config = dict(
    n_layer=11,
    router_score='softmax',
    normalize_top_k=False,
    routed_scale=4.47,
    balance_bias=False,
    router_z_loss=0.001,
    init_std_router=0.0149,
    vocab_size=10759,
    norm_eps=1e-06,
    beta2=0.99,
    seq_len=768,
    steps=7336,
    dataset='wikipedia_en',
)
Below are experts of layer 8 (counted from 0) of a mixture-of-experts language model. Rows are named router (the router's row for the expert), down (a neuron's output weights, with its number) and show model dimensions 0-191. Each number is 50 + 12 x the weight over its row's rms, rounded and kept within 0 to 99.
Before each expert's rows: a language model's description of what the expert responds to. This comes from a sample of Wikipedia text that the model never trained on.

# expert 13
What it handles: Article a, racing tables
router:44 41 70 25 43 50 60 63 57 65 60 60 73 37 64 61 56 67 39 45 51 43 42 55 46 40 32 34 63 70 31 58 61 47 33 60 47 50 75 49 50 55 55 45 37 42 53 45 36 28 48 26 49 45 45 62 50 43 32 49 39 62 67 54 35 61 68 49 55 47 53 44 42 64 34 58 57 39 57 43 49 52 55 33 73 41 46 60 75 39 38 52 73 51 51 35 54 61 38 69 46 40 53 33 68 39 40 43 55 31 50 38 66 51 66 30 49 49 54 27 41 51 35 56 68 51 50 51 47 61 43 27 58 53 51 71 43 47 43 45 49 53 67 65 49 58 34 42 19 45 52 39 45 50 63 61 84 34 50 54 45 34 55 56 38 36 57 57 46 61 48 57 39 35 64 75 50 45 48 42 21 44 47 61 62 50 64 54 27 45 56 26
down4:54 66 61 55 38 46 55 52 50 42 80 45 40 40 39 41 70 60 61 33 51 74 45 67 49 24 69 19 47 15 37 53 50 55 33 48 63 38 49 37 45 46 58 55 56 48 57 47 43 56 50 28 56 39 57 50 46 39 44 64 90 46 50 31 53 72 56 59 44 51 67 56 44 44 63 56 65 56 63 51 39 51 33 52 49 56 62 57 84 51 60 73 44 61 63 49 53 56 68 72 62 29 49 57 48 41 52 55 39 49 41 42 54 33 63 52 54 45 39 56 73 78 52 49 55 63 56 50 40 48 48 46 57 43 66 69 39 50 46 67 73 54 51 54 50 58 44 36 28 40 50 58 59 56 44 66 37 61 60 45 55 52 63 42 53 54 63 58 66 44 62 58 66 57 40 82 59 48 53 46 52 20 37 48 44 40 44 38 61 59 58 50

# expert 4
What it handles: Capital-letter codes
router:44 60 73 43 53 64 43 55 55 62 43 60 69 47 44 68 54 58 44 52 44 38 54 38 36 50 25 43 50 58 61 56 46 49 40 64 42 64 73 66 51 35 54 55 49 53 70 57 44 27 41 45 45 51 59 55 49 50 25 28 44 55 67 46 48 75 55 44 69 47 46 43 64 52 46 38 40 41 65 51 70 37 56 54 59 42 43 63 54 33 51 60 40 31 45 37 50 61 36 73 51 44 71 26 68 53 44 41 52 31 48 67 37 61 56 47 54 49 38 29 46 43 40 67 53 54 30 68 64 57 26 32 66 49 39 60 53 27 40 46 38 46 54 63 38 60 39 44 43 71 73 20 66 54 69 64 52 37 56 61 57 37 74 47 55 33 48 55 45 51 77 46 54 51 75 51 52 47 48 39 50 30 26 56 48 38 62 44 50 27 54 42
down4:19 77 60 42 56 66 53 56 58 37 40 51 49 44 52 65 46 51 38 56 23 46 53 71 41 46 52 44 25 35 50 54 46 54 57 36 39 62 60 29 43 36 42 69 58 56 61 63 34 57 53 39 44 68 54 63 41 52 53 64 43 71 46 78 55 50 51 54 62 62 47 43 50 50 32 34 60 57 39 65 37 20 53 63 59 59 59 51 63 63 38 59 44 32 53 45 55 69 58 34 63 35 35 45 43 46 73 81 42 59 53 50 61 48 52 29 53 56 59 45 64 53 61 43 64 42 46 54 46 51 50 20 55 58 47 48 48 36 48 49 36 37 29 51 60 45 50 41 48 53 56 51 40 35 44 59 63 59 47 51 49 51 56 43 43 39 47 57 46 55 61 31 48 49 57 55 44 68 25 46 88 35 48 55 75 51 53 60 85 23 49 48

# expert 1
What it handles: Numbers and measurement units
router:49 36 50 31 25 53 49 58 48 52 31 62 51 57 36 44 46 52 58 33 46 44 39 61 42 32 43 52 63 73 48 65 59 57 54 51 39 46 83 66 58 57 59 51 36 53 52 56 38 42 46 45 40 37 69 43 53 55 33 47 38 46 56 46 46 51 62 46 56 45 72 25 51 55 58 56 68 69 66 37 63 34 62 65 58 27 35 64 51 50 40 51 45 43 66 38 69 68 38 87 57 52 45 48 79 26 47 46 53 45 46 54 42 63 57 27 51 56 42 45 44 34 28 56 83 35 40 42 52 52 44 52 47 54 54 57 53 44 43 59 46 32 61 67 38 79 42 50 54 58 67 38 51 65 70 78 43 35 52 35 58 61 56 51 52 36 58 48 48 53 64 48 45 51 62 73 71 61 55 42 37 37 46 55 55 49 67 62 55 31 54 37
down4:43 76 26 31 00 43 74 37 59 41 45 26 52 43 69 50 44 48 73 38 27 78 47 44 59 51 31 70 57 44 44 59 61 56 44 48 59 68 53 47 67 45 41 54 56 71 51 38 31 44 36 48 37 56 52 52 40 35 39 69 46 45 53 44 49 46 42 53 52 35 51 69 65 54 67 65 44 34 55 60 66 52 38 39 49 44 41 50 55 43 63 56 43 33 51 38 54 49 77 41 41 57 33 42 56 60 49 50 57 41 64 52 54 40 60 59 79 52 58 49 61 57 63 35 59 59 62 44 22 46 41 55 41 52 42 36 41 35 46 68 72 35 40 30 45 74 54 55 47 42 41 54 55 45 57 73 31 39 58 35 50 38 52 53 35 30 51 40 44 60 47 42 36 48 52 56 51 51 49 45 41 56 47 63 55 57 27 59 39 50 58 44

# expert 11
What it handles: Sports season context
router:44 48 65 34 51 57 63 60 59 80 45 58 52 32 59 57 58 70 33 52 61 43 42 37 40 35 43 30 49 57 44 71 66 63 24 61 54 74 59 48 61 60 37 65 45 56 53 40 53 35 47 44 59 24 56 62 47 62 24 42 36 38 57 65 48 54 62 25 44 21 52 44 38 61 69 36 61 53 70 56 54 45 67 43 39 54 41 57 55 43 36 57 53 32 56 45 54 58 51 63 55 49 66 32 58 21 50 24 44 44 53 52 67 73 63 35 52 56 51 43 24 43 52 67 82 45 41 55 48 63 52 58 66 53 40 50 46 53 50 49 37 51 62 63 39 61 33 45 35 67 52 42 54 60 56 43 61 40 48 54 61 57 65 52 50 50 65 71 46 33 55 55 40 43 40 64 40 46 40 32 29 35 38 45 62 39 52 63 27 47 48 55
down4:53 57 52 53 63 43 53 57 35 54 48 42 57 37 52 57 45 59 36 29 60 51 62 54 70 52 56 40 43 66 49 47 53 36 41 60 65 71 37 43 35 39 60 55 49 38 55 45 28 56 50 60 66 32 56 49 46 32 45 46 64 45 52 50 53 58 38 60 80 50 38 28 34 48 47 57 47 42 51 61 47 54 60 71 45 61 15 50 44 69 46 40 52 55 35 49 43 48 69 21 60 52 33 52 51 61 60 39 52 52 35 35 36 49 47 64 42 53 55 41 35 16 69 70 48 55 60 63 44 48 54 57 60 27 31 60 59 72 49 47 63 64 44 54 44 35 59 42 45 57 36 57 58 64 48 30 70 32 56 46 64 59 69 43 36 52 28 59 74 41 43 61 47 60 27 47 73 62 57 54 72 51 57 58 45 73 75 34 36 58 40 35